From a checkpoint of a small mixture-of-experts model trained on Wikipedia.
Experts: 64 tanh GELU neurons an expert, 4 picks a token, a softmax router.
Below are experts of layer 5 (counted from 0) of a mixture-of-experts language model. Rows are named router (the router's row for the expert), down (a neuron's output weights, with its number) and show model dimensions 0-31. Each number is 128 + 24 x the weight over its row's rms, rounded and kept within 0 to 255. Numbers have three digits each.
Before each expert's rows: "comes before" lists some tokens at least twice as common just after its tokens as in all text. This comes from a sample of Wikipedia text that the model never trained on. Tokens count by the router's weight.

# expert 69
comes before: " The", " ", " He", " In", " It", " This"
router:128128138143164138137077148147158118153113143151155150131156109095113135118091091103116143155125
down0:140158110159127172112159118129135141149139148116116137089130183165161144148123102146152136141158
down1:143110110134134108109130116090154108129116138115143135104125110089163122097172127137110116147054
down2:150137151151137142096162150079137144117097081134103139138140115120141137075141121131147128110125

# expert 18
comes before: " the", " and", " a", " to", " he", " in"
router:178141088138151143103128133164152112151107120149159129117153119126183128073140095116124122175150
down0:120111118133121164111061111137119144125119109134157127167125154137141151092128136154102121142092
down1:130125152123077172105109074112144109140113127109112091139145136140118128136122141142145112112115
down2:102103117134106155149141193143134163120120142131110106158113134145102120133132117173117148122115

# expert 39
comes before: " of", " to", " in", ",", " The", " and"
router:128137089114161162110086142187150106144130167148165170111161125107141163124107088107094120209169
down0:077143136180161114135108093136115077119100147129130105140098154107117100142137182165147135114136
down1:118149148140091125155117113110142131166115153134139087102098154109100114155159124125156119179122
down2:117143096159102104152106160127150124079191126115147167102121141119117147121159136142147078153109

# expert 32
comes before: " |", "–", ")", ";", ")\n", "0"
router:159157064137143135162091152180135098107114156167126162118145085113117121120104138136110109126148
down0:091159165121095094146161101120122165150167135100141120149115155137122140151154089109097107134097
down1:105164153132165148114163150145115114132097102151153125124111152104116108140153123146155082095138
down2:110118146115193111139120146118098105097128117152128098151151122147174136115130095186140116117163

# expert 95
comes before: ",", " of", " and", " in", ".", "ball"
router:125166103162141167158099126139127110144112128143150163124166110127141130109084105096093126150177
down0:097126126122131126118110114110154137157178122182110121110087150110117079100118088173150141167149
down1:162127081141136139137105092164110163105131107105147068176134130129113119144144130169116115132115
down2:089076121121082097110139150149121133143150107113094128091150103127120148115098087083142159159127

# expert 2
comes before: " ", " —", "|", " M", " N", " S"
router:154153118128158149146104148142171098125124179140136125119153126118114103127101108114104107125131
down0:118145092149131187168167109109116111158138147121138127145089105090172157148159161105136128118139
down1:142134148142103085118143111119110160105137139147143138128111133122114154102142163116144173126144
down2:130164131153131135110137110110076114137117099120119108114119127122119111143149111118115107120117

# expert 86
comes before: " of", "ed", "s", ",", " in", " to"
router:146140135149168132169123130159130078157086139129184196128153112135157145112119128098111099117149
down0:134154163112137111129105117161130131202134103123128143163104107110120111151137076188149114114096
down1:158124120105184078123156119080091152120131165096125104148130125157172113132111117126161173136121
down2:137102115161158166122091122114160117115106121096140133133141120141171133109103116122132150140156

# expert 48
comes before: "-", "=", "==", "T", "S", "C"
router:156150085107140135138103153110106078156132123135126129131142130135117099114070108088131096124146
down0:117127101125122141117176112097111160136107107110094110090153132137162135147142098093134094149148
down1:119148123085140131147100127093070124143147112140143131132125085113116148099121140125080122123181
down2:090138121124080115135178131137151100139124127148116104165086065104139117152161130102118136115127

# expert 4
comes before: "==", "|", "-", "The", "===", "In"
router:127132096115155145149108169142151081143107124141150155125139095112136140129092146093135150109167
down0:106090152115156104129092155129144169115127151142112112157137101097135081137098121139126132129103
down1:117127056157137135140141081137134147129136112110109152056145168100129130129122155138144156103135
down2:145117138146103149176115096128125190133089143130127120129132158142127102135110116158173144136142

# expert 0
comes before: " |", "–", ".", ";", "2", "1"
router:151115109122136129166099159135109100167088121153138159128129108109128117115087123119100132107165
down0:139146136146131089101124150113078128098130113146144089148119102100121130166125124107115164146129
down1:075137120131129083119116119098120129114119172130152125146138121120168110160140146110109104131129
down2:137170125127089150120116087144118161124114131113134102155113147151157164132118125182093116098136

# expert 49
comes before: " the", " a", "old", " his", "out", "ett"
router:186153121169146168156099141158115137108129127144140129141159135101138142120096120110105137129146
down0:110104158134174086078099135114127131104106114130127117155117118122101095140132155130143115146088
down1:121123125127164135148158151120121171162081130127098142153116128106098098152141153123118125168175
down2:120120125148124093105156089146094133104137165141130100155114166128151139152146137142108162170157

# expert 31
comes before: " ", " M", " S", " B", " T", " D"
router:152161109118124138168108125142141116142109154160127105175161118129079141127090133127117134127136
down0:153127123087115144140112114160106176135136189097113080164119083151116102099149121121153092105134
down1:170128145140160105115126115113170082128112072108103134157115117130178112119121139149137175133143
down2:118121149137114123086154120136053115087128078137148096121155114115146140132122155126143129109125

# expert 93
comes before: " to", " the", " by", " in", " a", " as"
router:151131088124148171130125158175120115120110167128133184133151078115167162130114130115109119160147
down0:120107126091118132135155156111125132143145158145153116146101121058124108124144125141100125172136
down1:139130135118086112077146147118144180117109128123145143093153146120156127148093144124110160086145
down2:093172133110133071138133112127118115103130115152159123114147146180116147132096141102121146069126

# expert 84
comes before: " |", "1", "–", "0", "2", "3"
router:168150098160130155142119157139103125120089142160152125128165104067103125118110116132109141137150
down0:164160158163145118132141113126125117093126052143139115141103099092140155108108177127129118122133
down1:134156142107184125092121119156145083090131164087150121099141162152126163153149121145137107115078
down2:168150147138120131120137136100108131096121111134131124136159125147146153080139138127111121129116

# expert 89
comes before: " ", " |", " \"", " S", " M", " D"
router:153145100125131135142122124130127124117101144158127127130172132104132119128094123103130155151118
down0:156179134136155143127113110153149139180170112126136140133132119141092104113120095133150099156144
down1:110148108171105130162102119138112170131125130124135136137139119138140149107147138098153114088136
down2:108123179123129117124137131129110105132128120160147170152135146111126098103137135096096163098096

# expert 42
comes before: "0", "5", "6", "8", "4", "2"
router:173145102120144137135120132120152136148107131160154136146136095104139122093119120095131147149158
down0:166120120118150119162161066119142128126147162120116104127109084133072097114096141130092168117124
down1:134107098130148142155174149135121108100138147157114100121136167060176107171127119143128121127122
down2:089093086127111135143147128138150143069171121123107122148125128166143116097141112137139122104139

# expert 34
comes before: "-", "|", "==", "The", "===", "In"
router:131135112121173142158090148120162093159118134148130145133159128093139138122085102132116107173149
down0:137151130120127158153104148116113101139157125153113135095123115113084130109122161186088111121146
down1:120144131162156096133090151127094134136121141102118140195135142123088128144109077183155110122154
down2:151119140141099118116156091185166128139115123100129140187111113136137146113125136142178149099094

# expert 56
comes before: " ", " |", " |\n", "9", "0", "6"
router:165177095146140138176101162160128101129126135135165137124127124147104093098104105118124110172159
down0:168147132117134071162122107135122172105149139142129116106147142120159100110105127109117161134106
down1:099163136151116152133112164144143110114164141162090104144154124121166092135124130093134141117108
down2:170115137134185095131104153139144111146120121141150161101099144129114136097183082144150136151148

# expert 78
comes before: " ", ",", ")", "5", "ed", "3"
router:142159137162123120139082175130144099113107127133151167145147132124126133100103100126102128115146
down0:129134130124127123116175081076126088130161075165125129113104131116123108110111165124124169127176
down1:127116155156143088151115126092124151120091144113141114146139137109093168122170154114102150150150
down2:133076138111103140137125101130141142174121117126172124148140083114118085136144123125142168078094

# expert 45
comes before: "s", " of", ",", " in", ".", ".\n\n"
router:104132129125162143134114135130088108132131149147150153126173135121151121073095114096126102134175
down0:160139145180107151130105118081147123159111100139151119124124186128120077135148124108157135130127
down1:124114112169093096158139085097117170155089135144132133135127150128093150116096145124124151108093
down2:110148089062138114185115127100121148139114070102128131093129148088122125149117128122130142142139

# expert 29
comes before: " the", " a", " his", " be", " S", " M"
router:166156117181176161151112157155113100122128132123129126141155076146139108125117122125127120115133
down0:089117146122124126118148132081094130133105119103137106099119130131101159125073123095115154091134
down1:164161140129132138144127125122121096091138158119113109078117173149092158149129107123150127126127
down2:143094102114109088128127116142144110126104157111151109148128140132100113161128090175116135113149

# expert 35
comes before: " the", " and", " he", " a", " which", " but"
router:178127120131143126155131159160153114152126151126150147129142109109127126114102126125123119148145
down0:116162132115134074164139148082142122105097121180095148107122177134159121143084128171119133134107
down1:129110149131126195144144109167127088139136088118140131148112103157147118083096119110140161115113
down2:108082101155128153161169134116129128131133108133142107103135099084102114157146170105135072201100

# expert 82
comes before: ",", " |", "–", "\n", ":", "==\n"
router:143133089127157165173091141133121107148090130167167153121201096130121144094092142108113102150157
down0:153131103118165150123139174111111138138127086128124121088116111147184165136144133127110154160105
down1:119122165139109112133131081111132105112125073129133179099128126114141162131109120121118136140145
down2:126088106143162124091170103114132107141149141147109098144082168139051132149129103132127117127118

# expert 77
comes before: ",", " of", ".", " and", " in", " were"
router:175150121154150180129103131160117079140131162148122179146153104139129160105142101130113072167148
down0:140120098139158136169124118140115121153100143110145110119099085118163095170137107102108131137144
down1:091144107097108100137150176169162135139132143088113109108145117107121148144124121094149131115131
down2:115095125103150171137159142144126118152176117123106136118144138131189131120123132117138113123109

# expert 1
comes before: " the", " a", " ", " his", " an", " their"
router:159133103147139156135093148170128104157098152141142127152151100095152137122110110106104157126158
down0:144157140150127127071135137158148115153120124128162137114113139103144119136158086127163123131135
down1:127152198121087098092110170151134154135126156132118092123136169103112140111129170131138135169149
down2:156140165118106127155123093156128149157114096107102118153136119166115097123133127118169125093101

# expert 79
comes before: ",", " of", " in", " and", ".", "\n"
router:191186136143158155140118154146139093151144151150118142155134087139103112090080127087108097134136
down0:115079182108105112126091124089123094123132119099116088143135116119152123140128130136144101102162
down1:142155126065151147131135095146129118100119145125107117113136103103152131082125155114164119138134
down2:153176137133157125163172124122088142069161099169154110141152097178093124130089122113131099067118

# expert 38
comes before: "-", ":", "\n", "′", "|", "°"
router:168151098135138146147102143131120105130103123157140145147137144138135099108106115114128130152125
down0:159094136131165142125099115138131093133127117130126099079141156127152147176142105098140151158125
down1:141102134099109133143146124125121123104101116132109119090140170126121135138141098085144173130114
down2:110111117131116097139146086113122159150157132169113109123127129083131118094125166121153126126175

# expert 66
comes before: " ", " |", "0", " |\n", ".", ";"
router:165155112145147158145136171144101121143099113140187130127141117111128107110108145120124139145150
down0:099111120153149113119174148145145151115149178136132127094168136094160138126160130101107147134144
down1:115122143152061127143094107097129091162102123117194141124116142155122130118142152126125124113154
down2:106155171097148175121104137125096159134143129118125132121161150138075090101105093119151109102094

# expert 17
comes before: " |", ",", "9", "8", "5", "6"
router:152146092136143151143095158130124116144122130160159186147113121098113115104093108084090115158187
down0:145165142156103151077149095126135164075148156101178145158147134090146140149131116131130099141123
down1:154111107121101152142079109155095116158143103087169126122111093099148138144134098111116162123112
down2:148117120140198133111150144052055117132127129115101131136085097113102090127074113154110141112098

# expert 37
comes before: ",", "s", "a", " (", "er", "\n"
router:135136090160114174142111138139153137127102166151154147146131139139100138111094140132096095138174
down0:155147107138157116137134139115161099159145076112102115133110172109145106114118076159135150070117
down1:141121136113108156137193132108141118137110157095157124112097092119159113115147159157140083128138
down2:134075172146105128137125119118126139130112139188123157121119119132134147177131144102140100125115

# expert 76
comes before: " ", " D", " S", " P", " A", " N"
router:160154114156120144147101149140117113140129154142112141123164097105111143120117124110118106154127
down0:136089153127126106100091134130066156137147156118162076152164121175139122134097136138146119134142
down1:179085125118135114128118100126136117142141129140154157099162171141119154118119138165100101118155
down2:098096119150136091105142121137106139110113131139147109135115127103161138150157112148120149112112

# expert 26
comes before: " of", ",", "\n", " and", ":", " ("
router:162162136161131156150100135130107111155120168128140139132169138154121114111095142121101127118193
down0:077112100123105144122195129108152153093120096108110123131092141142142139145127138095073103116116
down1:134153140151131109162135143111124180134187131109129139103111127087161156147137132162105143151135
down2:116135133134131163123142105080138112116113120113135122116117112159110120148068091145133115092169

# expert 61
comes before: " ", " |", " \"", " D", " S", " N"
router:163155094142150135129099133157144121122106139151138134112168088087122116106106127125100108150114
down0:114150155123141130102165109147133046159133100115112143106134101127155103147093112147148120145142
down1:120142162125161100131144133099169143118125152151170130125131127168134093110170091177132127102155
down2:134112122129122137137121102137078134099108118139131153150079172102116095092172133076146130166117

# expert 40
comes before: " ", "|", "0", "8", "9", "000"
router:142152110145156141138100177155129093116095106159153138131157133119128107105091116120134125144164
down0:118150073155118159090084121121152122139122141121123114147109149091086133171108142176133152127130
down1:102198136125163146162121117154148125127092123131118098120116118116157122134134164115094131116113
down2:096092131132092171101096125131121158153134101189134110105152112108133160126146125131106121122130